Weights of a small mixture-of-experts language model, trained from scratch on English Wikipedia.
Size: 8 layers, width 192, vocabulary 8192, 31.7M parameters.
Experts: 32 experts in each of 8 layers, 192 GeGLU neurons an expert, 2 picks a token, a softmax router.
Training: a variant of Muon for the experts, 6797 steps.
Below are experts of layer 4 (counted from 0) of a mixture-of-experts language model. Rows are named router (the router's row for the expert), gate (a neuron's input weights, with its number), up (a neuron's input weights, with its number), down (a neuron's output weights, with its number) and show model dimensions 64-127. Each number is 200 + 30 x the weight over its row's rms, rounded and kept within 0 to 999.
Before each expert's rows: "raises" lists some tokens whose logits its average output raises strongly, later layers aside; "mostly gets" lists some tokens that are sent to it at least half of the time. This comes from a sample of Wikipedia text that the model never trained on.

# expert 6
raises: "al", " and", ","
mostly gets: " Award", " Date", " Location", " Total", "See", " Preceded"
router,154,223,211,200,186,211,197,243,128,169,203,197,178,231,169,208,208,212,204,182,202,217,157,200,196,221,213,222,204,212,218,176,225,192,176,210,230,213,185,142,166,171,166,142,214,231,152,245,213,153,198,162,183,207,210,161,205,233,188,223,225,148,198,245
gate0,177,211,190,225,230,193,198,144,116,162,232,194,198,172,210,240,191,171,203,206,201,227,197,191,213,220,169,241,192,239,192,187,276,208,165,222,259,149,176,166,198,183,180,208,176,224,214,200,208,214,159,164,180,205,230,208,257,201,231,233,177,198,221,230
up0,212,192,238,187,237,183,244,163,192,227,214,171,236,241,233,132,211,246,142,173,144,174,251,219,202,251,246,225,172,257,217,179,259,204,202,244,136,221,187,198,235,193,243,226,250,166,266,212,219,217,277,245,209,233,181,243,185,156,137,161,189,206,243,228
down0,165,179,166,171,214,212,146,195,187,205,189,209,249,202,200,232,101,173,208,232,216,238,220,235,204,178,187,169,157,166,179,187,239,156,150,214,201,220,189,184,148,164,214,154,196,230,171,206,196,235,166,159,214,182,225,208,192,208,207,239,229,216,203,168
gate1,180,217,217,258,227,163,198,164,191,274,258,222,200,187,235,195,183,174,220,187,245,134,240,245,173,186,166,206,166,196,155,192,162,206,173,225,157,219,243,219,191,202,186,203,183,211,169,168,224,172,201,144,132,203,205,192,242,183,109,185,239,247,190,196
up1,213,158,212,198,168,207,154,151,216,219,234,212,243,220,229,216,238,232,150,169,215,219,235,191,194,163,246,144,193,183,151,222,210,211,225,194,235,192,226,259,205,213,233,200,240,178,231,185,243,183,192,265,164,181,216,212,205,180,218,221,208,199,149,174
down1,221,210,223,228,247,223,236,228,125,244,209,180,215,208,203,183,190,182,198,175,198,169,180,219,155,159,239,263,144,203,204,246,217,220,193,208,193,275,225,168,162,158,173,218,202,190,250,165,191,194,228,195,224,235,204,220,251,196,211,168,190,218,237,191
gate2,192,205,225,198,194,188,237,218,170,152,224,213,194,183,193,218,209,149,232,203,229,224,206,252,209,213,209,156,239,222,212,146,175,189,179,201,293,195,193,216,209,236,193,181,221,230,140,226,220,196,147,164,216,177,173,189,237,213,191,203,234,220,250,227
up2,224,203,202,180,212,201,206,191,215,159,189,158,144,196,165,169,205,177,261,204,220,248,213,205,212,170,169,177,211,164,219,184,176,210,198,217,187,249,166,193,215,156,177,187,242,194,201,196,167,219,229,213,178,220,240,249,217,178,185,167,210,231,143,204
down2,217,143,179,213,176,173,150,247,233,207,209,209,197,201,178,225,216,130,217,208,198,182,214,153,156,186,208,172,201,176,154,168,188,193,201,228,179,212,183,227,193,177,204,217,218,263,179,198,198,192,181,249,203,149,202,229,213,248,187,196,231,188,167,133
gate3,160,212,224,189,147,192,164,263,200,198,206,223,198,156,189,193,233,171,208,204,258,265,177,226,214,221,183,181,201,163,185,148,231,240,188,155,148,211,164,251,181,236,181,197,181,182,220,164,169,240,215,161,190,221,159,235,224,224,225,228,218,184,225,210
up3,225,183,159,168,223,144,200,189,111,258,222,259,174,187,220,169,181,199,234,184,170,217,210,151,195,221,205,190,258,206,222,159,191,208,258,187,167,189,174,180,216,196,248,198,184,175,230,213,192,215,189,248,171,225,223,177,203,261,194,230,206,200,222,227
down3,227,205,180,236,195,270,171,185,211,164,184,237,194,179,171,184,176,173,166,186,200,177,187,193,214,215,159,176,241,228,217,206,234,215,231,154,189,193,221,144,212,201,247,181,235,277,235,196,210,210,206,210,237,129,241,211,150,229,211,158,204,222,213,238
gate4,145,222,253,175,269,195,162,225,155,205,222,225,244,190,188,142,200,178,246,155,226,199,257,209,156,247,215,184,272,158,245,182,251,178,210,144,205,226,268,140,195,186,147,220,189,231,242,192,190,197,162,200,163,208,252,186,157,194,245,186,230,209,233,191
up4,221,188,184,97,118,177,150,229,235,163,203,198,190,191,203,178,200,216,259,173,178,205,176,180,179,208,176,178,240,238,152,169,224,188,206,182,193,187,173,189,161,198,172,224,183,227,268,200,184,227,213,180,194,196,211,174,174,210,186,230,159,198,219,200
down4,173,143,216,249,213,208,240,248,253,189,180,193,184,174,223,185,183,231,203,286,192,199,193,239,190,214,237,178,239,185,162,174,201,234,137,126,135,168,179,205,260,225,222,208,194,200,195,218,263,181,209,196,212,195,207,225,190,245,209,220,190,219,194,207
gate5,240,167,171,219,180,219,161,213,175,233,193,240,181,201,192,207,202,193,216,182,252,256,212,224,146,198,167,231,210,232,180,189,238,156,261,177,166,226,203,232,178,210,219,171,211,172,197,155,170,206,222,223,222,198,200,197,225,223,170,204,152,182,161,200
up5,253,158,197,197,153,208,211,192,213,202,152,193,216,205,171,227,202,232,205,172,176,196,178,218,195,216,203,210,236,256,178,150,228,216,259,164,173,195,241,153,206,219,210,160,179,235,229,236,199,217,186,149,238,216,190,225,254,171,233,178,153,214,191,218
down5,166,239,239,174,233,246,115,202,147,213,209,206,227,199,199,191,171,205,227,206,198,168,157,192,177,191,236,227,246,161,213,218,130,251,229,274,187,185,183,202,201,173,237,184,187,219,201,221,226,202,209,202,218,160,226,166,194,173,200,211,210,162,218,225
gate6,160,214,192,240,186,246,193,255,244,216,231,251,205,176,207,143,191,219,141,188,242,217,211,222,220,270,246,145,192,186,188,192,233,218,208,202,158,185,219,262,200,193,222,214,228,202,185,256,193,240,222,188,228,237,199,190,169,175,226,232,212,273,182,242
up6,175,181,182,275,197,196,214,230,227,190,166,150,197,143,207,191,171,194,239,255,195,193,166,165,211,245,186,259,179,189,223,175,157,184,236,163,252,190,229,171,232,218,188,232,157,247,168,219,162,201,201,217,149,195,196,170,187,188,192,203,192,165,239,175
down6,212,221,210,212,180,225,189,181,221,261,242,238,227,213,162,195,186,203,178,158,195,222,210,150,245,205,178,164,230,249,203,190,173,185,246,171,172,242,201,195,201,173,166,151,205,205,216,182,182,231,178,205,192,167,244,199,168,196,224,238,219,215,187,235
gate7,187,226,185,194,174,159,214,220,210,230,240,191,181,186,222,231,244,185,168,144,181,198,216,202,158,209,171,169,167,208,170,205,218,166,216,208,181,219,219,229,177,272,198,221,259,228,208,202,190,192,227,205,212,222,205,158,253,231,217,189,197,152,196,239
up7,233,223,248,244,198,192,234,250,145,217,250,210,209,168,133,211,185,207,182,236,211,156,227,242,208,184,195,193,235,181,191,233,213,230,245,197,174,242,214,221,188,162,165,221,241,241,197,207,209,221,218,148,150,189,221,161,218,208,268,213,246,193,171,208
down7,201,164,170,209,191,225,210,177,196,276,122,165,183,233,226,182,184,226,173,204,168,226,238,154,183,157,167,256,235,205,194,187,195,252,134,191,190,211,194,235,226,209,245,174,142,234,238,186,178,167,172,239,204,202,233,164,195,187,227,194,157,222,246,185
gate8,248,168,150,173,209,216,221,191,192,192,239,176,222,197,204,238,223,210,175,238,98,194,172,187,204,174,230,222,180,216,185,197,215,266,225,175,224,166,150,199,232,182,213,209,198,150,171,134,193,177,177,184,218,192,180,198,239,213,178,183,223,153,185,227
up8,171,218,203,221,223,195,189,192,190,182,177,210,187,217,157,188,200,221,233,210,178,209,194,177,221,217,162,240,187,189,184,252,159,218,210,205,220,283,221,175,197,178,251,240,237,155,197,199,223,186,169,161,169,209,237,190,190,181,222,204,230,160,203,205
down8,214,167,218,214,223,215,209,146,183,201,233,213,118,236,277,238,180,216,142,207,217,201,178,201,190,178,181,215,157,232,249,184,189,151,175,192,225,208,208,265,261,136,196,173,162,215,212,200,184,227,223,202,239,209,187,176,184,210,185,200,145,247,206,226
gate9,191,171,155,196,175,207,191,181,237,177,200,221,175,234,184,157,215,214,225,178,188,148,180,167,193,221,218,192,217,166,177,162,230,252,181,231,198,242,219,190,262,187,172,216,201,164,170,174,177,173,211,222,218,177,175,164,152,273,191,218,212,129,158,188
up9,194,193,228,214,177,225,207,202,196,203,238,225,226,281,229,162,231,194,205,161,165,163,192,183,180,196,199,139,154,134,294,191,228,227,194,230,205,239,169,195,242,219,198,208,248,205,153,177,130,139,216,185,243,154,215,202,194,243,213,217,241,233,252,155
down9,238,201,171,235,159,190,211,185,196,154,205,170,168,169,212,266,170,210,213,202,240,156,156,185,246,140,243,178,227,226,203,211,207,202,172,174,186,212,231,253,238,188,215,186,198,180,292,214,213,208,229,149,197,241,225,172,237,206,209,175,145,217,195,188
gate10,221,149,234,235,201,167,180,219,228,150,235,217,168,219,228,223,193,233,204,219,153,211,167,192,221,189,160,172,220,224,174,222,212,192,191,278,237,172,207,152,233,223,208,210,182,228,230,228,186,198,213,176,185,218,201,226,131,234,201,202,162,173,206,206
up10,139,213,184,219,217,217,264,93,175,141,249,222,241,239,191,235,264,202,230,184,199,200,210,172,239,182,178,197,236,221,191,150,246,205,203,176,236,148,172,177,157,200,192,253,235,203,207,199,236,202,171,214,192,225,194,226,201,178,218,176,230,162,205,216
down10,186,253,195,205,191,195,184,206,258,252,150,217,168,207,214,197,114,206,160,194,252,137,219,195,194,185,162,229,135,166,213,208,241,204,204,234,185,187,181,199,198,211,199,212,189,207,172,230,160,218,215,229,266,221,196,154,232,265,181,276,172,214,189,194
gate11,229,207,167,217,208,219,243,238,177,212,165,242,191,197,229,209,194,156,164,239,221,227,145,299,232,201,192,227,217,200,207,175,228,136,184,210,235,214,188,209,223,191,171,223,208,183,183,154,162,194,236,248,231,186,238,147,191,177,197,201,230,197,229,226
up11,204,234,204,242,158,160,194,209,223,183,207,248,213,236,196,181,193,194,207,213,161,160,262,151,196,157,164,185,224,159,213,194,171,247,220,209,107,234,182,161,173,212,176,178,220,217,197,220,213,149,244,199,194,165,175,250,196,211,190,225,231,213,225,160
down11,181,228,174,169,178,272,142,226,140,219,199,199,210,183,133,171,209,158,147,208,203,183,232,177,220,221,210,254,218,171,145,146,196,189,214,192,218,247,183,226,222,138,282,211,234,197,231,134,206,240,255,177,222,205,244,149,180,185,181,189,214,185,187,237
gate12,189,227,227,172,219,166,200,228,218,151,141,176,225,238,229,185,193,179,221,200,177,271,156,245,187,191,225,242,184,209,219,174,190,221,177,154,140,240,188,227,173,168,237,156,201,174,231,188,201,158,219,178,210,215,190,223,196,222,198,238,236,254,234,172
up12,198,167,205,211,254,146,218,184,126,184,229,220,148,176,228,168,163,163,195,186,231,251,171,214,183,174,200,234,186,190,168,168,211,156,186,182,173,200,235,224,205,220,213,168,191,193,215,221,189,194,229,149,145,192,170,211,259,206,194,177,192,251,234,167
down12,265,224,183,216,179,252,181,294,157,177,175,156,247,191,179,177,213,218,226,224,211,157,218,188,179,214,196,185,149,149,202,191,179,206,153,190,179,171,168,235,222,250,183,182,186,200,133,211,193,205,198,168,190,172,231,183,201,215,179,177,190,193,203,219
gate13,164,238,167,178,169,164,202,200,203,216,168,144,212,202,190,216,218,188,167,216,209,253,160,168,208,152,188,223,178,192,189,181,137,252,159,263,233,204,211,234,251,221,166,189,212,227,165,214,176,207,179,212,232,163,197,228,210,221,245,207,174,213,151,239
up13,131,204,225,193,190,247,196,208,204,187,188,178,211,252,256,211,186,178,127,248,168,187,217,190,215,214,151,223,167,227,191,225,161,237,170,210,199,160,217,147,165,225,205,200,229,218,133,222,158,188,192,203,200,156,173,248,170,225,209,191,163,207,218,185
down13,188,187,175,178,222,192,182,189,219,207,168,179,171,150,208,157,244,269,234,230,180,212,153,239,188,179,220,224,198,227,201,202,191,187,180,176,183,136,248,226,201,164,154,206,201,160,225,209,172,188,194,198,258,221,185,222,205,235,154,190,279,132,173,213
gate14,187,204,226,195,191,187,180,212,209,226,219,209,223,187,252,236,216,169,173,234,196,137,197,180,185,190,167,214,262,237,198,243,209,189,170,155,163,187,222,168,211,199,196,181,176,203,171,253,186,207,215,250,169,209,147,251,158,201,247,224,191,155,224,174
up14,277,194,158,234,199,216,260,196,211,152,122,182,203,189,173,201,214,212,234,192,158,202,211,175,178,175,206,204,108,151,177,225,219,130,191,209,218,189,231,217,143,225,238,173,205,184,168,241,205,206,218,189,240,196,169,195,237,208,200,182,180,212,197,193
down14,144,175,195,181,197,186,175,217,175,148,194,205,216,169,256,260,169,184,209,245,168,191,188,172,205,194,171,223,215,237,251,238,195,168,203,181,209,228,157,208,234,160,184,182,213,137,214,239,186,224,227,186,228,234,192,284,173,187,218,221,207,93,185,182
gate15,201,260,202,246,231,197,178,164,230,193,129,133,158,219,243,168,187,213,260,192,243,186,189,232,259,260,244,235,218,233,230,203,136,172,168,209,229,209,181,179,172,224,231,226,176,216,182,161,169,203,217,169,192,219,185,202,205,231,208,208,236,250,149,155
up15,284,189,192,174,168,202,191,216,174,213,223,178,192,259,153,176,184,166,143,197,191,213,191,206,242,222,207,193,251,255,209,207,158,207,150,195,159,198,223,186,222,210,256,217,255,280,183,204,196,205,237,196,152,151,207,212,210,178,224,175,213,196,181,127
down15,159,214,259,204,199,205,242,198,176,166,220,211,178,169,210,197,292,219,215,227,193,183,210,215,204,208,231,182,200,186,148,234,241,196,162,185,246,167,194,206,174,219,177,174,170,174,228,203,219,170,190,173,234,257,182,179,138,159,209,211,204,200,192,241
gate16,200,143,182,181,182,204,232,156,246,188,152,218,172,206,218,244,152,225,239,238,222,222,178,183,193,164,215,182,208,213,215,205,201,176,229,188,216,256,183,154,175,218,192,273,166,192,163,175,181,187,218,174,223,174,223,180,201,178,177,233,219,229,227,170
up16,265,175,154,160,153,216,219,185,223,191,251,248,261,190,162,238,223,187,186,155,168,167,161,235,217,179,195,148,131,148,227,248,197,240,207,187,226,160,150,209,223,199,178,190,212,151,174,237,178,216,241,219,144,242,198,226,196,177,180,233,165,219,229,178
down16,234,151,255,206,196,229,242,203,210,200,159,194,204,206,262,208,207,218,182,206,198,187,277,180,176,187,191,208,220,235,163,194,162,167,155,196,169,252,241,204,194,146,166,164,213,207,232,213,218,183,131,185,200,198,250,238,209,231,245,214,207,214,188,205
gate17,215,213,173,190,201,149,195,233,247,213,212,231,221,248,211,256,196,228,199,215,235,233,204,229,168,221,182,218,263,182,246,225,247,234,232,218,210,209,192,178,193,220,160,138,161,190,179,158,193,217,167,225,164,226,245,211,147,233,206,170,177,212,190,161
up17,211,231,198,221,170,212,240,284,136,172,154,210,193,187,156,161,212,137,191,205,209,208,186,148,246,196,183,168,138,221,224,163,181,222,197,217,221,250,229,205,241,208,179,192,228,226,169,234,168,183,200,206,190,214,198,198,210,152,220,189,176,177,174,164
down17,159,234,186,217,204,200,191,215,190,166,205,172,231,223,255,214,221,193,107,179,200,213,205,222,164,222,212,242,215,149,182,226,222,234,179,193,224,182,176,201,152,188,217,150,190,223,236,194,214,173,188,155,223,246,186,152,179,237,215,233,204,277,209,218
gate18,273,250,155,196,244,153,176,201,207,208,184,178,136,194,205,186,203,206,186,276,259,217,217,170,240,149,197,194,181,255,219,266,192,141,218,209,171,210,187,204,180,165,212,211,169,182,254,219,227,196,191,201,180,195,140,190,206,242,212,203,173,181,170,187
up18,179,203,207,186,190,189,208,227,152,196,235,197,235,204,260,192,235,112,180,242,215,214,233,221,199,269,184,190,257,169,202,184,200,159,234,149,196,171,206,187,157,172,209,211,200,199,199,182,171,256,214,218,229,206,220,228,195,197,217,198,257,214,221,171
down18,183,209,204,188,199,224,152,171,249,212,231,196,234,146,211,169,173,178,204,187,212,227,217,232,202,177,168,169,172,206,229,196,225,218,192,261,223,203,238,179,224,199,234,204,190,193,171,183,217,144,247,169,173,204,216,195,228,236,171,199,285,203,208,222
gate19,248,170,248,220,160,163,166,199,197,211,211,184,177,197,184,226,224,224,156,131,222,237,217,230,192,201,186,182,168,250,197,192,216,177,162,244,183,196,209,231,213,212,238,134,197,204,171,178,238,214,208,168,219,178,188,224,202,185,290,195,156,217,186,195
up19,197,135,215,243,179,217,177,169,194,202,220,139,178,200,206,178,183,193,259,215,206,182,220,223,197,240,157,182,224,166,156,226,194,238,172,211,267,186,197,196,196,208,203,203,208,229,199,145,208,268,224,168,248,201,158,195,180,184,186,196,161,203,197,156
down19,250,199,175,190,227,215,189,224,254,181,245,199,219,189,173,158,233,206,93,212,237,229,202,224,206,185,182,216,177,177,165,172,245,151,183,195,182,213,200,164,211,280,255,176,232,175,227,184,216,232,221,194,180,211,235,222,164,175,205,168,161,279,210,248
gate20,232,210,236,230,240,235,196,211,193,213,217,202,263,197,182,208,220,164,171,185,223,272,186,143,229,228,162,190,267,122,185,219,228,182,225,101,163,249,215,258,198,199,216,192,167,242,140,192,243,200,237,229,205,236,236,205,212,183,247,151,213,205,190,234
up20,203,172,186,160,221,206,210,156,134,203,194,132,195,202,223,235,215,249,240,119,200,124,226,238,159,184,198,214,195,203,202,209,170,190,222,205,172,219,171,186,178,154,194,261,279,200,254,218,128,211,241,174,248,195,184,221,180,219,166,221,209,185,163,148
down20,201,179,175,223,218,215,184,182,157,185,196,168,238,181,210,187,238,213,189,224,203,243,210,137,194,206,188,215,202,138,206,167,135,165,187,238,193,233,257,209,243,206,137,215,181,208,210,154,193,205,166,190,219,240,212,199,209,155,241,191,193,194,210,203
gate21,209,174,231,231,193,196,186,238,241,215,179,224,178,137,192,140,228,194,213,135,246,192,200,194,205,200,257,185,155,195,198,281,192,224,182,194,184,206,168,242,231,195,181,232,186,243,208,168,195,177,184,237,150,200,149,155,213,257,194,134,183,299,206,224
up21,263,282,237,176,210,185,161,222,168,192,230,178,163,146,208,216,175,182,171,225,187,213,247,188,194,180,141,219,253,206,190,210,199,211,196,180,207,198,158,207,208,214,183,191,242,132,182,195,257,221,218,205,254,247,197,173,202,225,222,202,221,186,226,192
down21,157,200,193,210,244,202,229,183,215,196,183,287,235,267,184,223,196,162,182,165,197,164,100,190,175,201,215,207,234,214,219,174,190,195,221,179,221,241,182,230,194,215,187,192,196,245,222,202,145,158,217,193,136,147,258,190,193,206,179,183,199,198,260,185
gate22,212,155,216,228,235,251,210,210,156,152,224,183,146,194,173,241,189,227,157,184,228,189,207,232,220,154,156,199,245,150,152,235,202,238,209,181,203,147,237,143,248,200,152,159,193,197,151,209,128,183,181,150,198,174,191,154,240,255,185,200,209,223,205,215
up22,198,208,201,182,225,238,215,203,157,209,268,238,158,196,203,216,225,215,174,253,193,159,231,159,176,145,202,194,205,185,196,204,190,188,226,189,264,199,244,186,196,191,226,114,173,193,194,265,157,266,202,182,170,181,180,177,216,181,210,205,205,255,201,206
down22,195,207,221,177,194,202,172,180,241,180,154,231,216,252,220,216,230,149,190,161,172,236,145,197,170,228,255,203,165,200,227,218,217,170,182,226,111,188,196,169,181,250,259,185,209,236,229,176,219,181,154,250,123,216,229,159,248,210,195,244,192,206,189,204
gate23,199,175,170,181,192,200,207,212,216,206,179,239,183,213,247,209,163,227,171,236,217,214,200,200,226,204,233,206,187,241,218,199,211,195,201,248,223,215,160,275,216,174,207,173,193,188,132,195,236,188,181,160,221,179,247,230,176,242,108,212,248,210,202,192
up23,234,208,210,202,240,172,164,192,147,216,219,171,222,209,222,207,238,211,237,165,187,156,165,199,208,219,140,163,227,166,176,197,221,216,217,122,187,159,254,155,188,200,182,253,213,203,246,224,234,242,259,218,244,193,117,182,209,193,231,171,199,192,191,228
down23,213,281,219,148,197,207,252,191,234,152,213,185,180,186,194,207,159,228,197,171,221,171,177,240,219,199,234,238,184,265,232,224,197,260,180,162,223,172,184,191,190,225,201,185,168,185,168,202,235,169,186,199,196,227,187,163,113,239,201,149,246,250,213,210
gate24,200,228,166,152,217,166,188,182,182,219,232,232,212,115,222,261,192,186,228,213,212,171,232,231,184,181,169,213,182,186,163,200,214,176,220,238,165,212,218,202,188,248,158,198,231,197,207,202,210,176,202,189,145,191,189,197,143,250,273,223,213,217,228,233
up24,178,204,171,144,205,220,148,189,192,199,184,201,195,174,180,217,199,190,234,206,185,165,213,192,232,211,194,186,165,244,152,224,208,224,237,204,208,211,182,256,248,212,188,183,188,178,174,221,184,198,251,197,206,238,211,207,151,226,261,233,185,183,149,275
down24,246,174,262,211,197,240,204,209,181,232,162,162,200,189,199,175,203,210,233,240,224,178,198,183,266,194,215,202,179,227,227,172,183,142,178,178,133,226,145,183,203,156,193,182,232,197,205,176,238,184,171,183,216,163,204,210,209,250,148,183,192,168,199,125
gate25,201,197,150,213,227,200,213,274,183,178,160,181,192,225,221,194,258,155,177,223,185,222,229,189,184,192,235,234,206,195,183,178,155,221,215,194,202,244,214,244,225,241,204,193,196,212,194,213,183,173,215,227,198,212,166,203,168,187,140,246,245,194,185,156
up25,204,203,187,180,140,173,183,268,169,181,167,185,168,192,245,182,205,174,141,242,233,208,210,202,159,241,178,200,207,171,209,188,221,184,216,229,259,202,202,194,220,194,235,159,188,204,192,227,205,230,168,186,225,199,159,245,147,238,189,260,279,216,185,176
down25,195,224,206,210,204,228,198,179,210,195,210,168,178,219,193,180,184,198,224,191,181,203,197,187,197,206,170,202,220,272,127,194,178,240,146,189,182,154,253,209,186,193,209,238,178,194,230,203,187,156,191,161,221,175,243,204,164,184,217,180,236,179,169,170
gate26,226,169,163,226,217,248,173,210,209,152,206,219,204,160,234,189,196,157,262,166,167,253,174,183,189,211,213,219,180,230,222,252,135,223,221,171,205,251,162,241,254,163,160,154,212,155,203,190,146,202,250,198,184,238,170,117,201,237,240,231,248,208,207,183
up26,180,162,198,168,159,218,199,205,197,167,198,162,236,210,229,172,159,166,190,194,238,210,185,176,195,158,223,205,260,231,215,213,212,235,193,219,198,214,223,142,184,162,193,250,274,207,227,244,207,201,166,189,169,199,211,231,235,153,234,163,141,178,193,148
down26,262,231,158,225,230,160,201,236,229,217,174,209,198,199,220,183,216,186,204,224,206,164,119,195,157,196,248,151,199,227,234,191,224,230,255,174,200,191,187,218,226,236,205,199,181,159,211,224,204,104,223,204,235,207,180,143,129,199,247,203,251,243,218,217
gate27,215,243,204,210,156,225,211,173,190,183,162,205,268,219,203,223,237,195,201,187,190,228,194,183,198,216,268,220,212,193,238,204,194,145,213,180,186,212,201,255,182,249,203,221,215,200,193,172,193,172,201,172,190,224,190,239,176,164,157,246,254,198,225,195
up27,250,177,203,195,169,235,241,214,217,209,193,192,191,215,172,205,180,223,168,246,190,211,215,203,242,195,195,218,193,182,286,194,191,252,130,135,218,210,209,221,233,212,186,173,201,193,194,190,196,260,133,194,194,132,230,217,205,240,189,225,175,218,189,252
down27,162,211,171,191,202,217,140,225,240,212,205,242,230,147,181,184,210,182,216,256,220,273,231,140,253,244,244,244,258,183,226,198,180,215,212,230,238,197,216,176,176,232,188,242,173,232,148,192,222,187,184,227,148,210,218,256,177,193,207,221,196,201,246,125
gate28,207,253,208,241,198,174,233,192,180,181,220,206,177,213,218,191,244,225,220,257,164,169,210,206,209,186,173,203,154,177,202,190,194,236,209,164,179,214,206,196,184,254,235,207,203,210,173,217,184,173,202,244,229,209,212,210,213,180,213,227,217,166,171,185
up28,166,212,167,236,176,164,203,171,145,184,248,177,160,186,160,180,215,199,219,219,202,226,180,243,256,222,187,154,162,228,210,183,224,184,168,168,242,206,173,175,197,191,237,189,205,193,104,159,221,213,153,159,177,226,203,160,250,160,220,181,177,214,130,256
down28,212,172,200,204,212,172,183,174,173,205,173,135,194,182,208,164,176,213,190,147,264,173,236,218,214,228,198,216,173,168,142,138,125,226,212,285,184,191,262,212,189,197,179,238,246,182,227,171,216,148,233,143,216,203,195,216,195,232,164,219,156,204,204,211
gate29,202,220,217,184,224,214,213,213,208,205,228,175,217,187,198,219,214,180,195,186,165,194,166,118,259,220,181,199,163,215,211,210,236,143,198,207,191,169,161,245,223,231,199,222,222,189,160,170,241,280,137,177,173,221,190,196,176,208,263,238,197,173,199,206
up29,196,162,221,245,226,154,170,171,214,156,225,175,232,236,208,157,189,220,235,203,177,185,192,242,233,160,173,228,230,162,189,194,214,183,255,213,162,220,239,174,209,251,198,238,179,211,215,199,175,188,216,225,229,218,195,200,239,194,129,204,181,130,280,241
down29,201,202,212,181,198,198,257,197,231,205,223,284,207,171,197,246,217,176,222,211,197,202,187,231,268,247,182,137,217,265,241,172,189,166,179,193,171,168,173,234,236,247,233,213,187,182,172,193,190,234,167,230,173,239,265,195,179,233,190,200,148,184,188,203
gate30,193,173,120,199,215,229,176,191,190,237,172,273,284,213,177,208,227,193,158,204,194,153,134,198,216,207,211,250,214,213,195,148,195,189,160,222,259,181,234,188,164,245,202,192,127,218,176,147,177,196,202,226,255,193,190,147,210,229,179,195,190,198,231,176
up30,218,240,242,215,149,190,182,229,203,221,144,184,234,179,203,252,250,198,213,143,189,199,213,202,200,204,170,166,141,201,257,216,175,255,184,205,220,137,167,224,167,182,230,177,175,171,189,199,223,168,164,208,250,221,186,204,204,249,213,176,204,221,261,199
down30,234,154,243,191,261,268,224,223,170,191,232,171,190,210,200,221,162,191,214,224,140,233,206,135,193,180,184,221,177,198,228,154,191,168,174,159,209,232,234,195,185,208,209,158,137,181,200,227,191,217,214,155,255,188,210,185,216,146,140,234,269,155,215,190
gate31,205,213,192,206,230,172,164,204,233,178,217,243,152,221,166,204,149,203,149,199,227,237,247,189,187,173,209,190,170,194,241,179,209,144,195,219,200,231,220,205,173,205,234,171,201,190,160,185,190,220,208,146,233,204,148,212,191,120,254,258,204,184,178,177
up31,186,196,189,192,166,216,190,154,205,237,142,157,186,213,161,222,209,216,167,206,203,237,195,196,192,177,167,180,179,177,198,175,210,193,236,232,132,161,182,249,171,191,212,204,158,199,152,149,188,219,179,239,208,187,212,162,173,181,223,261,223,228,246,235
down31,237,213,202,196,239,194,190,186,119,198,225,205,179,183,208,162,218,226,212,209,151,185,196,205,175,187,214,180,173,163,175,223,206,175,207,235,193,249,192,168,235,227,165,179,245,178,228,220,253,166,207,196,175,173,194,206,180,214,181,188,258,178,198,189
gate32,211,178,226,168,219,164,222,208,185,220,195,222,237,159,227,215,198,195,177,190,181,156,240,196,166,183,228,196,176,228,145,192,171,187,186,224,255,169,174,230,195,256,216,239,219,203,203,186,153,171,200,223,174,166,230,236,209,216,187,254,210,176,211,167
up32,198,151,256,190,193,187,189,234,211,201,237,197,176,211,213,183,275,213,166,194,220,242,230,200,218,230,186,204,185,217,216,182,202,234,163,173,134,230,204,296,224,261,216,246,192,233,222,254,190,188,212,221,191,203,157,196,203,172,172,218,192,192,198,189
down32,243,234,162,193,247,194,207,200,175,225,216,186,192,246,174,204,202,236,202,208,173,130,219,171,134,193,226,213,157,195,195,128,202,143,184,238,203,219,189,229,179,193,205,176,258,218,223,271,146,204,204,201,177,192,196,230,200,240,224,197,210,211,206,200
gate33,227,210,235,242,186,208,198,185,190,256,249,219,153,208,187,206,190,226,218,201,183,219,171,193,195,157,224,229,233,243,161,134,224,219,231,175,138,191,222,217,207,197,221,191,198,179,194,229,201,180,187,226,202,224,205,160,160,187,137,200,168,216,255,208
up33,206,225,204,187,149,202,217,173,179,180,203,182,157,240,200,219,173,218,171,184,225,190,236,206,125,164,218,221,212,72,194,202,162,185,171,168,186,195,201,184,168,171,169,181,179,269,255,195,272,231,144,262,167,163,156,241,194,209,229,222,185,209,196,214
down33,233,233,186,195,221,185,222,194,187,271,171,164,197,244,161,177,162,229,193,185,195,221,207,142,211,204,255,247,168,241,166,173,189,224,240,243,172,228,222,204,239,219,221,197,219,216,231,237,216,188,154,239,211,204,222,233,178,224,166,199,146,204,237,183
gate34,176,205,162,221,167,180,206,207,217,236,197,200,224,170,169,207,248,179,226,166,263,204,208,211,169,202,201,237,216,256,198,216,213,197,246,267,210,164,232,249,200,209,231,207,221,233,153,214,160,229,193,198,226,178,197,148,166,185,207,208,180,242,224,199
up34,210,227,226,162,223,216,159,171,201,198,236,169,219,240,205,156,163,282,246,178,189,162,204,199,234,231,177,185,275,154,193,217,200,161,184,210,202,223,227,227,204,148,180,189,213,158,221,163,218,198,123,168,182,181,183,176,178,189,183,204,175,172,203,210
down34,195,272,178,179,183,131,161,229,167,239,201,226,257,252,210,203,255,184,194,172,194,239,234,226,171,205,217,203,203,210,185,192,226,163,226,180,227,188,252,232,195,184,209,166,210,208,185,201,146,169,307,243,151,196,173,208,209,188,205,207,198,205,215,211